Experts of a small language model: 48 experts in each of 9 layers.
Below are experts of layer 3 (counted from 0) of a mixture-of-experts language model. Rows are named router (the router's row for the expert) and show model dimensions 0-191. Each number is 500 + 25 x the weight over its row's rms, rounded and kept within 0 to 999. Numbers have three digits each.
After each expert's rows: "gets" lists some tokens that make up at least twice as much of what it gets as of all text. This comes from a sample of Wikipedia text that the model never trained on. Tokens count by the router's weight.

# expert 42
router:513492517511477522461474513482523478513486519529489547519514500528495511468494466567497484519485495517488536496516490495526503461491470487511491477526504503475484509505521507534548537497496515459524473511501527467509532467473490496493494473487524524468506520510499471499495512486476508518492488541503501531496506522455462469519515530476476513528514505513493517505489506485528497481516521506564486500566511503535478459481460459492481534476462473535543509527436458511516561523531501451521524473522481557474459498501459521478520416498475489484476512519505497516504484491473489517
gets: "en", "re", "un", "D", "dis", "in"

# expert 7
router:495517510499535485501560501473472505488502490482477504471472505517503462513481485563490481485528533481476457483531483473517476551512489529486526525504482499513528483466508478523484523511524482498482545503505523529516461519482451516503509536484489501503416522516506525519514485503508467488546495468495526459497469543513503508497496440497468484491490530515453516498476508481488527488529470469512537485465501434531489493503574496495518530517457497505512465517546528508487515532491510506518517475507510461472476479500457487514517530493494518498470514450478508493465518498545486529
gets: ", ", "), ", ") ", "\", ", "s", "– "

# expert 43
router:472465486479538483495514490481466523494482467516497474476505503510468515522476448476490518461500455477504484493502476456515467493465474508480515503475533505533501497520513519511558480500513462455578502496481490515489525503512479452526502544507504525501457525572509505479491480489529506485539511478495486481485472497477484503525530493549494467493494503492516485526510474503520487484514489546498522487449490525474496544475517512490470530502505488498474497494494545487477446519543522499526543487533476422501507520483508515496476468476560494482481533501515537463500496524477533516
gets: "201", "200", "202", "199", "198", "9"

# expert 24
router:494462472487516526511500512505516493500466469473477473479514505516489499483518539538558492506512473458509498517503502481449460522475503458528528519501479518459466493486522517470493503484492465512472496490492503473474458487509500510490496491510521471521516499487469499470488494495420485493525513459454543479526515515495502547500472482486520512528475507497511551496541517526521487494491490464502480488561528491493505473462517441475504534498493474514487484540498451488533470491499428521520443492501530503479479526468476524543471454534517489495490497520494525490483507487454548508
gets: "and ", "/", " ", "at ", "/ ", "-"

# expert 34
router:510488507517495513483495482485512499557519487458496483511512483538487489511510479500472500528498474493488532512484489522492534558538508456474503482514490481524485518490512485498527487485496496473510479462527511485534495520515500496516484505527482479457491476468522524550530491477495493525449435475486532517514524537495531495502522502482500514482533495492485481474468483544460519475530491474521492460483485520512448511506452554511473545509491473528455502538494524498506450511521475543467507542467512501501447461482535521467454536454503546484443522503485471481519515519477517484
gets: "the ", "The ", "United ", ",", "New ", "th "

# expert 44
router:467510466496503517491516477502532487471519506529479501520539489481480478500482537506527446457503539488466499517540502473547506495485487482527476551467483524498476509510518527540513514521520470518537516519528521495528525494469525559514497535464501508480522539478487484464486480469502461515544519498466496546502487482502542468545471490498484497500521519509460483513522536510474508486500482495441502549500526498486567506539490482500527497478474486506493520473477517538493492539514519521502446461459459507481501477509487511483533524542528507498515473434491493498481520472505528527
gets: ") ", ")", "\" ", "|", "– ", "% "

# expert 39
router:538508515462517490485498526510493503491482485474484467515509469486508491521472472463451491526504482504523521501515533485511542496482491558475502508536506496482458512484520510469526540453495471464476541519502435472471505449504501463545481495481527491484504493487506555469478512503460504506497572561495509467493523490452498503464516492507462506498496505490497507457476558470499496462526506493510462501561545474513464506495511509485475528527533484486469468492495498522525481494526515498523517468502467470551478542520477490502481480469527471493501479473467501492475472501520510501
gets: "(", "| ", "\"", "; ", "On ", "born "

# expert 6
router:464473524498508510484437481534486496509525501482497480487526480511496479532471493520457521493498513508488468507493520526505479561511492482518493518546502488501498432500448451509514517524468512501515523493517482541525479512498481490489495512482516440509499452490486493488456539491516468474521482485510508499478528528525520481436459473494514498511504533488490528504477467481500494499517524505454495459485501510534494440513469519517513540471474530464533520506508522527496504486494495517494489478574492540457490477518478513512488470544509512493440526522499541471496525541485472546
gets: "\n", "- ", "| ", ", ", "\n  ", "), "

# expert 29
router:548514506514478496510491502479522515480519530521513540535527536495495512486497533482489452479504479515456490459518498492493514521509495535483521478459491486525495511516478520472458526494455502529493481540516513466541505535506502565465482508479475567523484504489467474446492481518518482522531513536506468565498531521492528517478514523495473486453511503492498484487529461464443498487462528544509493483490513497560505480494474495507507488547488519480490493415508471501504521484466537488501469496495457468487492514500487487490508528496497455519476477489488496503442501511503507508
gets: "was ", "is ", "were ", "es ", "be ", "s "

# expert 36
router:525506516459505495494522487532501497485479491517527547487542456505536486499490480459487481482508468478514506475479440451489520529535505460466469516542526517506495516560482487531478503516496440483530484528480497498527514534534527470510525499538472542489523490562493537506513500523500479485459524449510520477457487504504482540500495489512491528536478544480517484488495475495501484514529525526452519526462537513454474449503513511481505468473456493493475506499444511473477502465509502534493512494538521488482505474478529519499486514495515526483515520521510513493511536487525532456
gets: "1 ", "0 ", "2 ", "3 ", "4 ", "5 "

# expert 16
router:545475489491451516510515503526489495489514488514507520513504517504502522503475517522467462481495522516504523504514497443468494473526519509511499504483494498456473509484522519495461517496433471534483560512540500495525518507527460497492517490486519507502528525485449514518498484564454494527460488514467545489485490474497499469516533553470485503518486567494512498511495534486510521478517471477512522518507506474530518464519478515517487538482527543522469457531489482500501552447509499468502495471490456539509498531542461530481502500510439529531492497498487495500494502515430493480
gets: "\"", " ", "-", "o ", "e ", "I "

# expert 0
router:513516549487519507461486478529564512464510512497508540461522492504525520472493485467510510476476500428504517498503525417459460506488521484493497482460529489507502501482512519503487528503468483482500472502478432497494493456492548469514519513514466486478526495495496486490511468474511534518472464453531469509508541475493507453457500446482485525521521460494512482536522498521515488506509532522524517514533495502480489521476500464506527521431484528481502535473485521514534502520537507487459482512497499529502482491521502508482502485491524500484481548550477546500473507486476505489
gets: "s ", "his ", "their ", "its ", "the ", "her "

# expert 10
router:517511516512483537487482471467519512507511490452500466471435477514515517506528472544531516515514508504538535517502509491474541529508550490474492506502516476483484505489500497533551478467520490487508513492530490446495505499520470516522500497517470515476512504519516508491492526489528473487528495454534524470501493502458508499515498449483482516447509496514485534437438420507506500454517507473540505471471461526511504490532475507505516500486501527535473497497453532492512533512544503498500492498501542474486504482506529499451453527525440514492491484513479454507514527515488457515
gets: "the ", "The ", "ar", "el", "al", "this "

# expert 37
router:442523475515490496502505474465500480514490472464515478527480516467508473507456534535495512518499526469566506524506509534497526494479460489479489498448518497525523492474453521502502487535504453519483519480493506494483489509477526452460473493525443504471531487556547500493525496504530479466535514533478492484501504496468473525512518531486489514474515523497501489508493548509510483500522489456473525507503530497521502466534509503496517469514446545470521484502514476516504478528482530503530553481474451498480521511536527500494467443496427498513529541521514524502514498473481518505
gets: ". ", ".", "\n\n", "\n", "). ", ":"

# expert 15
router:467475499513525507485509466473479469457486487562501466479457491465513507492528475529512496517505473540482573529525503472516494485524532515498481467488502485493480513506501500467504512510486497562486506484529539441479551471490508474490492479510485525478495508502562524499487500507502457466512514499534480486481500531478444506529499502484538505527519506493470504497474473491498499511489474446457512513524522481521518496544482505489480499481499498523503545563522518472515493493514479442503481538532551502468534513459475571487495484507517525532523492475487493474490498471529508491
gets: "\n\n", "\n", "==", " ", "===", ". "

# expert 35
router:516517491478495513483529507486508511492464494543505550493502487530512489507472507469488502486508530501506483490476478534475517499511516484499511497496479499511497513501553507474472507506501500513531473491515500534548489527495566514468524520515492491521544523485484504520484481447502501486486557537467520481468552531475554468494457494458532483541463487507540492523550548532483481517494559459546518497483454502504476493481432491503487481470530537487442516512454492474500527465458499501499488522489467523498503478529539520466509501475531491521487496454506483511530506520496498481
gets: "-", "% ", "first ", "th ", "one ", "second "